config.yaml
num_hidden_layers: 10
hidden_size: 256
n_experts: 256
experts_per_token: 6
d_expert: 96
d_shared_expert: 192
hidden_act: "squared_relu"
moe_layers: [3, 4, 5, 6, 7, 8, 9]
router_score: "sigmoid"
normalize_top_k: true
routed_scale: 2.5
balance_loss: 0.000904
balance_bias: true
init_std_router: 0.0211
lr_router: 0.000629
vocab_size: 27483
norm: "rmsnorm"
norm_eps: 1e-05
tie_word_embeddings: false
optimizer: "muon_variant"
learning_rate: 0.00171
max_grad_norm: 2.0
batch_tokens: [65536, 131072, 262144]
max_seq_len: 2048
train_tokens: 689700000
max_steps: 4802
dataset: "wikipedia_en"
Below are experts of layer 6 (counted from 0) of a mixture-of-experts language model. Rows are named router (the router's row for the expert) and show model dimensions 0-255. Each number is 500 + 40 x the weight over its row's rms, rounded and kept within 0 to 999. Numbers have three digits each.
After each expert's rows: "comes before" lists some tokens at least twice as common just after its tokens as in all text; "gets" lists some tokens that make up at least twice as much of what it gets as of all text. This comes from a sample of Wikipedia text that the model never trained on. Tokens count by the router's weight.

# expert 116
router:524499490510427498509504535555522527525503575460513511468542561518540458546502479501469487500542471551451510515465506480498514538455506435571480503486423513549419462566488431475519504476472551497399553531529516537469461525511529462439560510451487445523505467561591552466522498456411549506465478479433530521504495500463574467469463530501558429439587538570462490432514477428518487478467441457557524484574467489416492472529507522484498482561523537512575505518481501566476530502559422499511489548468448502479441552520453520504548501479491532529537521510465504555559458485532417506519562450444489478507517529528450464505465410518544453465509447462504480487570419458447518534452498454509457535524545506489542455502508546546500436476503547458454462554585542465483491555511451
comes before: "of ", "for ", "Court ", "Council ", "Minister ", "General "
gets: "of ", "National ", "the ", "General ", "Best ", "University "

# expert 237
router:492577536585444503555502513491499511500518535543454440474553485524509469499531595562488588452534476542490487503499534464516464529502579493573466508478469454499434526515519466461576478501492574543460496503512519538500497543539506458517574482491499521516487475593556563502514505489477580561488496505490488534465502546494526497488519515501500549552535526465480525456525472484513451477513443470486489469499465436532510488544529530443434476497498552625487437477492510534397476507479475419485507513584449494581406455539464504480515468455505490534497487523447567425534426516529497440547466521468490443507491531570497484490469456496468438483557523468519386504487468453455504511510468485509538522509486494476580428613520543468552422485516461492474539537523531421456496450506425
comes before: "The ", "\n\n", "==", "In ", "He ", "== "
gets: ". ", "\n\n", "==", ".", "== ", "==="

# expert 205
router:583529462508488502504492605558546477565574533468492523482570509440515470476465500479435473554521456528414508489459512474467411500479461492437476454501527435469463429509463523479485463530486506538535542437497611538539482512520511477500561503488503511557548527541544509457518536482518579505517473494548469439497463584505525512533508543486495574445514466531443566479462491500518403475423445525555527520546465407482482546479456509410480482480512531514471495484489595470474566568508482485444555506608452425571479452487424569496535441525491494525515545486487474483493500490511485485579496550537467477506497532503484536484526491531460484448491501451432504512428491478499507520509482513498487567398475536452545482506583495483472493431491559466506491508533549430484487505497503
comes before: "the ", "a ", "their ", "his ", "its ", "this "
gets: "in ", "by ", "on ", "at ", "to ", "with "

# expert 249
router:504568481479528554492484540506545531541519475454511436451543565472494492547503471520494520490544495527493550496395517491561453505526490452500515524444603493544501450537560461398538515492554582510474508461548526550508488485473549506444546534470519471498491566535594487431462571514490571476551415454496475512499396537533509521474496593492544514495540482528468528401531480462425486486497449510479491532550460421541511482504533563499494525485499513539472509474473534531484559519471533494470446543429463524524413490468491538504521459522461522532521488486512533462518514507533515488480536494509495496522458570584445517505489454469512450466518463393471479516489463470511507539558496524554486545428595476509505513562558479436531433466505475463458494470530580446424574544465468
comes before: "the ", "a ", "of ", "an ", "family ", "species "
gets: "a ", "of ", "in ", "on ", "the ", "is "

# expert 186
router:511476511455418473502562528520573504523529519491486478504539537437509496483557503522485527503611522551492521537376475464521438531466518482532450547448547484505464509516478504480599508497478520455458515499540535518440437539555516486436520513460473420525548557519566533469505472467456597488474517467485450435470489587568486493516459503482458559478558501477523490466581489489476445474509512515518480447517447458498474484522474538527474586510523495549530502529542542559536470583483478504475536533497422505528422453451460594554536457515481476545524560467515525490504470515503486496505510538483460470532534561516552501423492454562508495515593490492453448427475460522499492525492423487456489484464526491449535541625561561468523496431462523477416501464508552455514511466489483
comes before: ".", "% ", ",", "°", "-", ") "
gets: "2", "1", "3", "5", "4", "6"

# expert 222
router:530537503560497542491478518513483516484564578433425503472528519517489485530419504604480546466489545547494485532429489459517513557511455490546421540513467428490466447465495495504582466476554473472471481448515486475500479503449519515512523584533485466466496478575510599474465500430504583539446517473508436506445496539510449492506560489520470510495525529478420564490511465435509432470520473466471553515563491454436470491531538579413464512503526590567544421446493489497494496482441441509465521523517399410514457483446478543551538502459419499487564521527552520494519452543561487403525506496489505493513526556515522493457513498591499454434565436494481434475478496509551489444484499476513444555436484532465493514490539472454531506528468492496475509513508516494509525484521427
comes before: "\n\n", "\n", "==", ". ", ", ", "He "
gets: "==", "$", ".", ". ", "\n\n", "\n"

# expert 39
router:500528524490491378507515528484578511576480498500499454448546527480437495526437509576486535462545524503480560555506497475473486544438525425500426455489501505564449510464453477470556538536537491521504586482528526481451473551523508495535475496483481411479478578502554584529538493475506535522482450470445471459447440506503445505475550471559527498436542452500553535371531538462479383474498444527526519534517474503468491485489493430460486501544518504586551473511438556549483564534526470535491477484595513508484482418489463565538497486483447462491498508476466455566539437510518491461530542524442543488511567568482484449506477530505495432442583545502519454476467434481536479486538483481513443522478511454465551503523554502524470498460536498440519543520520477444458537517468431
comes before: "201", "202", ", ", "200", "199", "194"
gets: ", ", "June ", "May ", "October ", "March ", "April "

# expert 162
router:506511483496488429452449560534545470533495491488459465518493552465479447468478514533437529489581499528459532513437413419480385522430524439514509544553540463515485494455501403460546534500452521547527496502524482571545442569472508504482505545446503442558498506519482572522487488466539533469428468440530497501473508518505486474524535525403534466488543505510513526444482457434508470474525465459537547535489457435508488536499513516507470532522574578605497399473526517524459525538583495472479486494539503476553467480439406579485564441525487497554467558473524481469477476488550472504483494511496474528494556559533417438471496466569475492417552519498510461523458425459505506518521491456552520515493583463491489511526552472514475449457453525495452553526533504524527574557467489
comes before: "| ", "–", ")", ": ", "– ", "|"
gets: "4 ", "3 ", "6 ", "5 ", "2 ", "9 "

# expert 245
router:510546496480443525455475500508536475562521566454443486490479522505454413484520528535495484493450519497474508560469526525539429563425495501481438515532519447523459459525521466484539550498478557528484531459514527518421474532441472477480563520474554488533477499578508501504518553451471501566485446569512509461494445549543510487544508554527535535500487569470457488406479550514500426519479476468480496512535460512397503484606533532478504532530608574487532402540499578561461512516524430481474465489549419474537493511525485549543568446497461507544570510494511459483547506468520495464495566518425490436496496489519419500442486538530474395430474470416496492455532466539482499524520488543483489517404536482486524516543562508499509467425470547532508484471499521500456600525479512
comes before: "the ", "a ", "his ", "Historic ", "this ", "its "
gets: "of ", "for ", "de ", "in ", "on ", "/ "

# expert 150
router:534473450524510490548511551534497482578577503497470482468625484463452493494466495551497489526522488441489524489480526446490456498443481448493456442425487453501490517563498496476432476496501541540489528465456608529495451600521520444458458521480494480552524523488528546424543509525518602529496491510427493499565472571462508519511496533535529592522538504476492526502531497498492421472453504500490524500577438477482463528471506446509470554544528497499451457455454565514500484550511530490479511484597478404492467427444465488490543468476531433491498543472500509497528423500535478422499488525501511521560543580488499458492498513514527525403585479492496458562469510494495564511526525464511459593442494499442511469469613507484461411452517564486511482547546548428479473511502485
comes before: "the ", "a ", "his ", "to ", "201", "its "
gets: "by ", "In ", "from ", "after ", "After ", "during "

# expert 189
router:506576487510483493516554613548513500553521510476441443492543567460497468493478490560503501536586508514452521512523479502529486551532549467480508556410478482494503496467442517459522417500503512514398489516480541508491501499449486510447532558419507443539483568554481514536543488501490605487531439461503507421507458583552510486504514528525445562518540530496499534459503527492510501474508458497528479491521465477427499460536479518485551487493550543472469462462522502567450551529467449480502520490492405402519344460525475498498551477495471479478516542560494503533538503481501467528521526500473523427501567508583482532437469489498478487485541505460489455496482508504483465490448464452443543592505537488411521531572663505467533482481455512548450519514521541472475520507505468
comes before: ".", ",", "–", "; ", ":", "°"
gets: "1", "2", "3", "0", "4", "10"

# expert 203
router:475530466459518453470448518572528486506460527449491490486474555502409485534505506540440498498540553495459521550436458394522492554421537506443496538477502422494459478450569428488501514525486527485485486470528491489514520603465489489443511579453480462505500491518513556524509489486543537527522465461536416481477513517449519536556567507458527470513526467494479503470562464463534471456513479490524543481558459456515482498481521574443477501551564533596570441473539531491477530519531436498426550481545492504498397503429419468532562446451523523527474528473554526449479423495514429441490525489472427486520503504515515518517533488483519500452579503477489487526495455492548523517511496469570499523465526513395534495610623485500553486474507539480490574513523487503525589519449476
comes before: "| ", "|", "– ", "and ", "(", "to "
gets: "0 ", "6 ", "7 ", "9 ", "8 ", "5 "

# expert 34
router:595536492503438486473514545499462519493545580439479503494534516465469503500533511526510523562522496547425499545448484501566508523474515520494511511413481488508502478489513476433571461526432545490458546499588479500526482531505499449420521591433502432497530573480523555493526491519498618494481449480530423458519428591499479520507493472498448509490505520506464515449557495514503462485445500512567473482546466441455543424476482530488497541510552525612519438494553597528485509527546480469440507514490475461499428515465437507503530474493514551496484529508514537526481432466538505450493487504411474386475519525574515536461495509540538490470543489472501463481464476504516491593466444524486490584495518485423505495608595440496476492451474528437464511546487534486484557486534491
comes before: ",", "°", ".", "9 ", "0", "8 "
gets: ".", ",", "000", "200", "198", "90"

# expert 200
router:515502522501476462502446522539521550475520514452413473499475481486446473536475542534506482563607517521510493508461516486560534615498475405521517556435518483496432510493509508448511511556446598545488505469543512491462488482513493534435490515531540373500505469569580528524499507504462526489501495511540484490471435541547563474579475531523536488432554499454449502515520471500512499502515458492551556459538412443523517469496542498447505531530561488610541461527489515553448524535543498441461476462481482525516453464499425486504530427478505488496539511468511496452550503497551479478493513510464511464499593520512500530512482477543453491472596490434473484495536490514545517525512534459522476540421460534450531489556655495520536427432473508470475570527484554462568537501490452
comes before: " ", "1", "— ", "0 ", "−", "2"
gets: "| ", "; ", "\n  ", "); ", "– ", "—; "

# expert 65
router:556544473514451455483470517508587517490564520446460460478480493470509429491471509535518581456541509568486567569507446506514481548508502478513542507493487460481454516490457497461538528473520521504521488523480540472403459535445490438531537620514496465498541467494529562430464553527491570460446477535529502442458499485618457519495521513469507560522494490499465530476508525484468395506488441463465552500493463506442531475551489560472458507547542552656511489496451511504522502501467474510455546472543465480513429443451441569530555487558461473514532545499503488513494452455573490515525448542494451448482491554573493509510493476559490430447541518405507490493487462522500560569496481439487409530464520527521460488455556506525558482500461520493440522553547501478568491540540495
comes before: "\n\n", "\n", "==", "===", "====", "Animalia"
gets: ".", "==", "===", ":", ": ", "="

# expert 246
router:530529432510516477453501553563462499592534483474480481457513490483508495461439479533527487466477500539438513509423545446518481513493460457498509557481559517515454523530495438413491488543541492500479489463490472511486429516508497481477570552517523462505494487549504504501522535467448521441435445522436412446513524565513480457458469557531528437475527455452428547525502495428537464445451499433519498513555446524457495494586494475431496488523570548515466446434439551516458539582511487474484511507554423491520428525512434498467507449471454462561479498482450532429526500433536490504497526544466485524484484585508560532468502501515454441485512430453427483480470466567434484553594487488464493516474515480501545462542530530516477395487459519456409497565498580441481538500477457
comes before: "the ", "a ", "his ", "her ", "an ", "their "
gets: "with ", "of ", "to ", "for ", "on ", "played "

# expert 62
router:554557497524496453479540481499546573577504514504451495472505522476447485485480476519507477475545508516459520495476531538562449559486526481506436483523498492559439480506526467418517480495511546580487525499552479529451492519440473458492524498456494508575498449503538505431569470516491561468481446517483517462489470532539487491526544593506521473454514384452403553429508526505530455506491500486452524485538467463437477467583525529493424534534542561504467483448468585509488478499472482498439497532507436479473465504509448569536541454510464496469535479482516537435539527484541517424539559530485464493506472536502449542537524543539516387491515497451445514447476396496506491518513509527535515518399534469459548471557618409526508460413471570454515485568505512465528506555484439
comes before: "the ", "a ", "his ", "her ", "its ", "their "
gets: "of ", "to ", "for ", "by ", "the ", "with "

# expert 132
router:499481459516523465516514619535494494538511569475493441499538534494506434545504475534468555498493511517450521570558549518509531540446483479469465453505601457571464476476482447463489456492501515494491547446468540502412481512434475458507509604484574503538486578535528541512522544500475528454485416477527504460469455522464467456509486503527471512531501530566505548422495517522542468445525424468491468433523461494423492489500473462473463459521552486600657425495473552556481539524553469530506476546523463479487435501476478551514519413529448518467544573540471474506555484480512461548511523520495497474515504514523526482489506489579526483443487516438502440518512501560531484497570506488452478558476488440451534523574568505492495467537496470499461546540508542450441477585472441
comes before: "2", "4", "3", "1", "6", "5"
gets: "202", "201", "200", "199", ",", "198"

# expert 192
router:566552507498425508545475577581551511550561554492475495433527484432550487510465530526497495501577524524471562550478452464503460537458544471571488483506519546489489480489449523468498496449530601563462511419527517494489481593475559439512492531490551510541480499553569558493517510467457569492451463481499494431502419530525482510525541509506523496473532463453488538465513512466485420458469483503479551488495400380509463506477515547388518578523473499529507468498465569515469511479521453536411529465558491469496464464405411563523487526504519498515488524510447514456518499480500490484548497520488519473557481543507592547496550525480479501426504500492464487508486430507555497470521504430523533516419537509469492518505577515507476442414515568525475509525570553494524482507546466
comes before: "the ", "a ", "his ", "to ", "and ", "for "
gets: "for ", "by ", "to ", "with ", "on ", "in "

# expert 184
router:504554502476473488541467510510564497592579546463450481495538512503468513487484493626500506535500539518407536466446426556528500494508493439582446513485533434516484495521518459516498512501529550503488539381559523515505481537450486517516474579391545472574488436522536577485540540439454558540553439406424449492482482478562533469555534468488475555462562530534529536446542496497481449478490478456511535547505448495454460477545506489478523534532511536599459448425469548505447478505562496516476501472534520492517408493446452484500561438541493481583526465587478498532470520494567441516517557522526512510547519492580521509519472518505458456484535492471465512530475463483514481464523456466468450493489574487454535511488542537487485449451479501510506506527485541441539523524486457
comes before: "\n", "\n\n", "\n  ", "|---|---|---|", "|---|---|---|---|", "|---|---|---|---|---|"
gets: "|", ")", ".", ";", "|---|---|---|---|---|", "|---|---|---|---|"

# expert 9
router:531510487494495461548543566543555475566533500508464442489554544503492512473475471546523573526527478500503522519444469486524504527414500477528493435475540469570473447481527494438474476503480611545476561519537474518507446565481524437499485639489545442493480552516565556453571455474462537531439493472506493501494401518495503463490513541545439475497515479499473556459467494448483438441508469480450489512512432488462453460493507513483500499496593527655614452477470502555478491493558495449415489520500540472467483502486461480487581473483486505535522476503427529516543444472533481560540551524454495444499454512507478481542481500529525488503505525479463455474483473522459472580536474471483456566474514557463558490586599543541514498432462459495537488483524506492493554532516492
comes before: "0", "9", "4", "5", "8", "3"
gets: "201", "200", "202", "199", "198", "197"

# expert 64
router:500535502509521478464522529567469497525545543436499486485566535449560516510501515508504493484546503516436525471491486517562474508509518494496456514457450543551481450508509447441562498506511521547444525484557497526484464549523515489430537552442497462556512588544545509476582440474440521481507417467482483450491447518449509491475548562495528529505525497498482520446541481531465499430595462499478465526506447441414487414534509474529545465523530538521560418452525521504437551525412452420466503515570416496515405503547444509452486509508423491519509479535467488556459488491487428449475499458474502474523567506510499502425497484509529513472555514444480445544439465533455552526418468424538493492500514450509599530540636481460548449459466525504465475534494497493525488504442495
comes before: ".", ",", "th ", "–", ":", "century"
gets: "first ", "th ", "the ", "second ", "1", "4"

# expert 124
router:517473511526467499508497524539513498504522506508451458516517482474448506448419446539507520500572512478408526489519524465527538525527500471500513469516511491551466563441531450466501514541467482560438499397524529531514437578460533522509568516425537511613466437473492531578565469512455533543458520473469453499492441527560530473452516529485466502465550511504515523462532518481401378516467509454539551421496456522530487415549503555529461575576532484520576459523513497492483492517505500542533492465538458468559482479449471545527511475490498513540511551496452493483498452491504506544492515545501478501451572494490538513461501543473531467432578494450488431475543459508481516531479496441572515477423559459463499520586634519483484469491436519503481560571485529449539498485416488
comes before: "he ", "the ", "= ", "it ", "she ", "they "
gets: "that ", ", ", "which ", "\n\n", "who ", "where "

# expert 169
router:526524495520454488575503523492504533564508501519450457497517502480512459497482478559484525493485540561394578533467410521492456516525472475512444547483511460575453455469501502490447562493556558550466522419526542561451479521428470517499467553444514521518524457518486539471520537411467603502534489461514387455437446507530523500556501521490487537492548516502528552500559507463485455456486450439556544504520409509480505460529515509496521580579497571625467462470456494505496564507520501459452492522510503475509356485444471568512515411537486552540523509557510499548481476464556386477487525507533458477497438507499501495457452520520510461496553494507495503511499516468477496465469500493473453563453598530447519503482491501494488469464465521471476487526514549453543491513546457
comes before: "\n", "| ", "\n\n", "==", "|", "|---|---|---|---|---|"
gets: "|", "\n", "==", "See ", "Notes ", "|---|---|"

# expert 96
router:495559536463510495537472523550523415530515548395472507482530508474443453540422430524520482518500510465464546521468530452498484572519573527572466452512543450576412517432472467429511515557501556500513465436496550500495505575480509452518561546485526453577523548488524495513486461491500518572449466447507441466420453535492525513532550511474467475486542538499503491454529524484492380515532505476493505511528485502512485401491482531447425487532499534533542481440490525490513512490527439488466528476609463458560400465428469536540545455495487522453496521465490494437495449502460499520483495530490485458503535548466520461517441528500548426432538477481500468516528486490530511490486516439521479490427509483460586450528610553456438510517479524525459556583557546516528496526472510
comes before: "he ", "the ", "and ", "but ", "which ", "it "
gets: ", ", "that ", "), ", "\", ", "—", "when "

# expert 230
router:533508456504428462530470558531520445471573571550379439467544541525516517532459488512549505496546517495472552544467503480459523513492509488504507514465514524524466496507526472513507518501474504545464509520538543487474489637514457485452496645529507483491492503553571545491472517567438646484493442497484465442538502518507512482488504492518494542469507477513476526361516554503436497494478481462531536510528429486480558438530493524446411533495516543613503457484456566518504563548509490549471471443503482449467432525518477496446545451483469492548492504520505553535480486498544507467554468513430544458440516533525485500468514539547452476495555504415479442499507449480542522545453481465519443512475532532441557467584514547487523461489508520504490581503523559505525526546496478
comes before: "\n\n", "- ", "\n", "5 ", "0 ", "8 "
gets: ".", "\n", ").", ")", "\".", ".\""

# expert 175
router:560529497485449490503518514564526481574520497469468506477494534492461408496517526505492485516527549486480493537391482477523542492526515474495495528444560479494499469487523473472506532495446499465477493509486562495453472553484523467428539553444490435500518526537551519502494471458497554574439455495525401401467528554481488503510529536572566561466500485534479487503509528457512481507461473501525556506567416403488497458528524577415508456498509574591542452460512528543467530527530471525501518492554477458513387512512479522523505476488499510587559496546531508515464454517527356519545529468435520428527510494491540548479523529461479494414534495502498482453539432470507550527448470420507450548463521483486584496516599475504533459421573488456491577527483493486475500498495474
comes before: "| ", "|", "000 ", "years ", "m ", "years"
gets: ",", "two ", "three ", "000 ", "3 ", "5 "

# expert 45
router:554537475501477451489513543618525455529547502434430452473536476448508438472467482511496553494507473586480583498468452496522519508500553498541520552517505486533505473502537379461496531520487500468558566449519532494479477510428464496509479527543492435568532585497525528562523567497479542458423494495481406547437417521541551548515525515554466543514576531466460501478485595503498493465485484492541543521561467510511519509568520538442564554474516564536476422473472468495508507601543495447474493509511494434492458519496460539486507497493521452540465490516463524478552533462486510524507451528521509429551445486601535550447486479501483477517577480502515528480524445517483497515487467479477552488465606560450544471554603503507475464503492484466442545586516512481512539507468511
comes before: "a ", "not ", "be ", "been ", "also ", "to "
gets: "is ", "was ", "are ", "were ", "has ", "had "

# expert 146
router:527495504502488454551543590591557522568475514490486495461491534487534467456504520542482527485516532469516517508485457508505482459491519460502485456470500488536494435494520552447481551506551475488460511482496595563515431546453451435533494519503526394522550556543581551495484477486459616587521472500470501447553461525489511489504512513514583532504556512487513566463500549506499452505502407461505583527541426459457483424508540492513525516469521485572553438529470529533462544542471464544460481520576502430500417481505447535563515476486485457564556538482485516489515467466497449501468508516442444494490571476511483526466546535561518534457510565485479467470475438462528586496555468432499502526463590475491473505482601438446542453470519474478442510562514505461524528494442448
comes before: "| ", "|", "July ", "June ", "May ", "April "
gets: "10 ", "born ", "6 ", "13 ", "12 ", "18 "

# expert 66
router:458476485437493478533494582538513520515509595436434453530485529492491426533507487544480567505483501547475487516450460474447490511485528445506488488516534477475455516475485449504481503464487503503437485448512512542505494529478543511494531566424512431565484483573471490502494563496530599511546483405475458524484474545459519471484476474494552473497574473473428462482510484558527471514540437459497483471522509508392499500451465473452472492502588516560518450513503529599447511558516501541484437478511371494523406491450439530536580494477506473533499473511502515519508501517552366491538461559498499416589506539475473480473498478504465507505545468402525453495483521477462539512537469442552516557491505425523555564531563514480512468524486491478445510501457594458491550499528504
comes before: "| ", "(", "|", ") ", "/ ", "-; "
gets: ") ", "s ", "C ", "USA ", "R ", "L "

# expert 117
router:535495454479507411593463497511492514576526563411464466439494533484485544579502488509480507517522466475431502530455468445511401517494513435504471522529477470489442475563495496467494418465443525519438514468494518550549424509510500496455529541426490486563551510533519559468535566396493605476494484454445539481503501531547550536456528550526478476499538532550438516460476477424431489475491496502481509551537462473440517484509568539476464547546579552517441505457402467548455523518498496463486515479501448482460459514478436540453537470508556470476524485479513523510531510482570510482542471542474532533467515547473481498493505463474537442470528486449485468587554461466496541555475516528549481539453562511480485456510620483521456440521483543440490495440491599456488518527500512
comes before: "the ", "a ", "his ", "University ", "an ", "their "
gets: "from ", "the ", "to ", "of ", "at ", "as "

# expert 180
router:505515504494460497569501524507518485596552575449442422466535504502490490506427438589489529509530539560419509485474410532500483492511504460515445520422542449530426469498499500444497570526575564508505488433506524520513491515438505520495509607389458522541498461522499524452497495472483544519571477493517440502503492487539532523510486543482498571465561563518475565431575471504442478505495504488543562494551481488461525465555478494493529563543514534635493445458493560562463495507529532483502481492507485463512381499450475526545509441453479545556533563538483493506484528477526444451544509506509517431525476502521531442481496506499481460455518493441454442531461516482539473470470451476461470552460601512426544521494514522452450443447486501462448521537500523447515482525510511
comes before: "\n", "| ", "\n\n", "- ", "|", "/ "
gets: "|", "\n", ")", "information", "|---|---|---|---|---|", "|---|---|---|"

# expert 23
router:587538460534465438473512572486567486457498596460447514518521506497457485488477485494511485467552513554515524514491474473579486524540516507501506539450500512508476462504505480518531543544537540516491531451593530525495405550498499424486526574507556445617481527516491520518507541538505580457459488458500488493528484518519492507515499549498571489505504509501487578428512517375461456496507506477429509518546510487459521457510562526445445539446512509572471408509443446617451554571515522510457541412506479502531387492504448543488537444465516539588529526513471532559522482488484493528569526480467488511537566551486493449494526487479498418500527537482475459497512494453500522474458476485571495480525588558476515511519510490512478419485408498464508538521497562515572515503530494
comes before: "- ", "| ", "\n", "Country", "Died", "=="
gets: "\n", "- ", ";", "\n  ", "also", ")"

# expert 224
router:491501492535535464574492511522508511589587518496498483461586504513506476572475458529477514501551484512460539511476461430538471526476480442513486484455469407550431483507508489449461454544511544511463550424481511534523360533528486481480511462511547474550521523537590509452510512533502592510486488495500511527505517499470558501471513526483525522502466496492487586477515504479501479524468450475481545559544448481471425491534542508436440560473545526580449430489491545482443587594470476447490523472560421435514473455441454516520555464517502452518496487483551517487484476555521438439571406555449484478477482598513534479525498482509463482484555502450507403562477490475507499463517502515520513518444517507404475497501540562506506437512491499497518483514511538389485495477456437
comes before: "the ", "==", "== ", "In ", "his ", "201"
gets: "at ", "In ", "\n\n", "On ", "At ", "After "

# expert 86
router:566483477517440492528473546531517518493509610451459446448492483505545528517418493466479506502533557487501575530479526478506432472477474424487479500466487497536499515481510448484500487546514527505500514443526542504523479537528499512494539525494457480545579508595535492542467525526458585466477432512519479478501457485498519459531526556576528488514510487529487517429548560491470415517502494444497486475565445501442467433546469511463493467469514528599498429507448574563508548557531491545420433518524491501506471468504501555504522432517489558567490565583476536480545421437565458509504478518511547478533489532497549496510458506518435497484577422448501410490459496489505495462531513425563478514468595475516510518568555457505510417471488502429536535493571613454477511517465501
comes before: "- ", "| ", "= ", "201", "==", "==="
gets: "\n", "| ", "\n\n", "\n  ", "sch", "km"

# expert 51
router:509494506510458453506502524538598503583537510478494485502623479513487540460499455582485483478560507560461597491447509396480463501417466430471464464444569512477466537546495465456528513534479508536468525412548562551466459555525509459484545527531492494493506481510538534480527512461512585480494440481491504456545485515523560470445495538478526567451565508463491437438515538482501428501497479492523547398508447464484450464548533507457490519573560533506467481532509512512459538592521464447502514520505486465492485447404404571482492484460483501482512543484480559434493476444505441482498486526504484514531480609510481496482494542554447503482528512470436454536448506493478531524545459434500458495387486529432498478534588483515513496473503501472511455494504563462459512465520508
comes before: "the ", "a ", "his ", "well ", "their ", "200"
gets: "in ", "on ", "for ", "with ", "at ", "to "

# expert 138
router:487572470545528483542523534540518414530551570398494550475527496487515469479419499533490503505501515466426514530446466482520457555511546528592513494557561443539465508474427484415557509546479565529495540427504573536463504505486501477489565581501530445559547538525557493520463480469487494610425507486472481489453455523501478504526554508451470516466534508548473471505470556514499452528526481489474502451508438452473521435525482558466465462515464565543490456482492484544486507511514455469449558465575433473505428481457513519503557473502489462440505512478506511454496419492470522447464518505517469456519499525478493491501463431522517472501525485454510421523500543518509535478488465458479473468443503493492583382539662532472494488498502503502442504556538575470487496479514416
comes before: "and ", "which ", "but ", "including ", "with ", "who "
gets: ", ", "), ", "\", ", "; ", "—", "– "

# expert 141
router:527515478497422497560520558465511545511492475508464477477493583484495428494480475524477551530514534510449569494491529442574471559488548416449487516508456493524460461469491501458544498512451551488504496485534550496484469569515601487474495580445509439451500582490533531517503536494466549459548481449552511447529393529480556468482543539527474521461503520480530542447546490471533466535461484524491443476495485444505464418540508553485490568487523559491577462526499541503484494559465443503432518514495454469572469522523500606482530433465490475524471466521468486472512483489557493469444578510517483504495532519556537484494581546580465424495555498458485443505478442516526535433478423414532508569472581506489470500589537560486559487492450509493463562520523542427561538490469489
comes before: "″", "′", "°", ".", "W", "N "
gets: "′", "°", ".", "″", "50", "y"

# expert 77
router:531513481486483457451478559545531482571535545452409495468505575479484410494517458528436494479552536509451577493456465495457448509489535484485479462462507469530455482529524450477549522469525514537473495511506536562476448494493504432484550474490474411545536499511588604506488471455540501422426459466512434489514492525459526456520518526440517476458548494566449532505447480422509486487525384506475489495518438495498517446510526512521486536520594586574490485392499510500507547526547471513476545486526475498502500511478475542494609401440469467530473505511461496433529502539583469492455494474475466471494540471506469501461517498547511477470595489474499476518467423428466501497462478472566466504463579505505509561542532415501454487423490532465504504575519538468487554514468509
comes before: "| ", "\"", ". ", ": ", "Win ", "MF "
gets: "| ", "- ", " ", ". ", ": ", "4 "

# expert 248
router:481515458426497448460500556522537518520496572423440522500536506500456477540523493509497523515526507542488569516502470487573471487477527456510513479462512468485501437482504469507495535511445533484503580505533533506482450522496510485463602559481483464574519492526522505434534519499536542519447452492499473454459474522574485481505534572488518555470507526537476540505482568448532429500511429490525476483482378489494494400530474516441451509513536653581519455529460564507562523551529476544436505493490507534502415457473436524497564486468415480589541570425518521451511466477540495466530493500501480499518530516515542491494481462518465498425605439483525488507448487528492583526473503472580402490495555550525580541512522482467481439496474541506532511562530513483574509511517499
comes before: "- ", "The ", "In ", "===", "\n\n", "=="
gets: "\n", "\n\n", "===", "\n  ", "==", ":"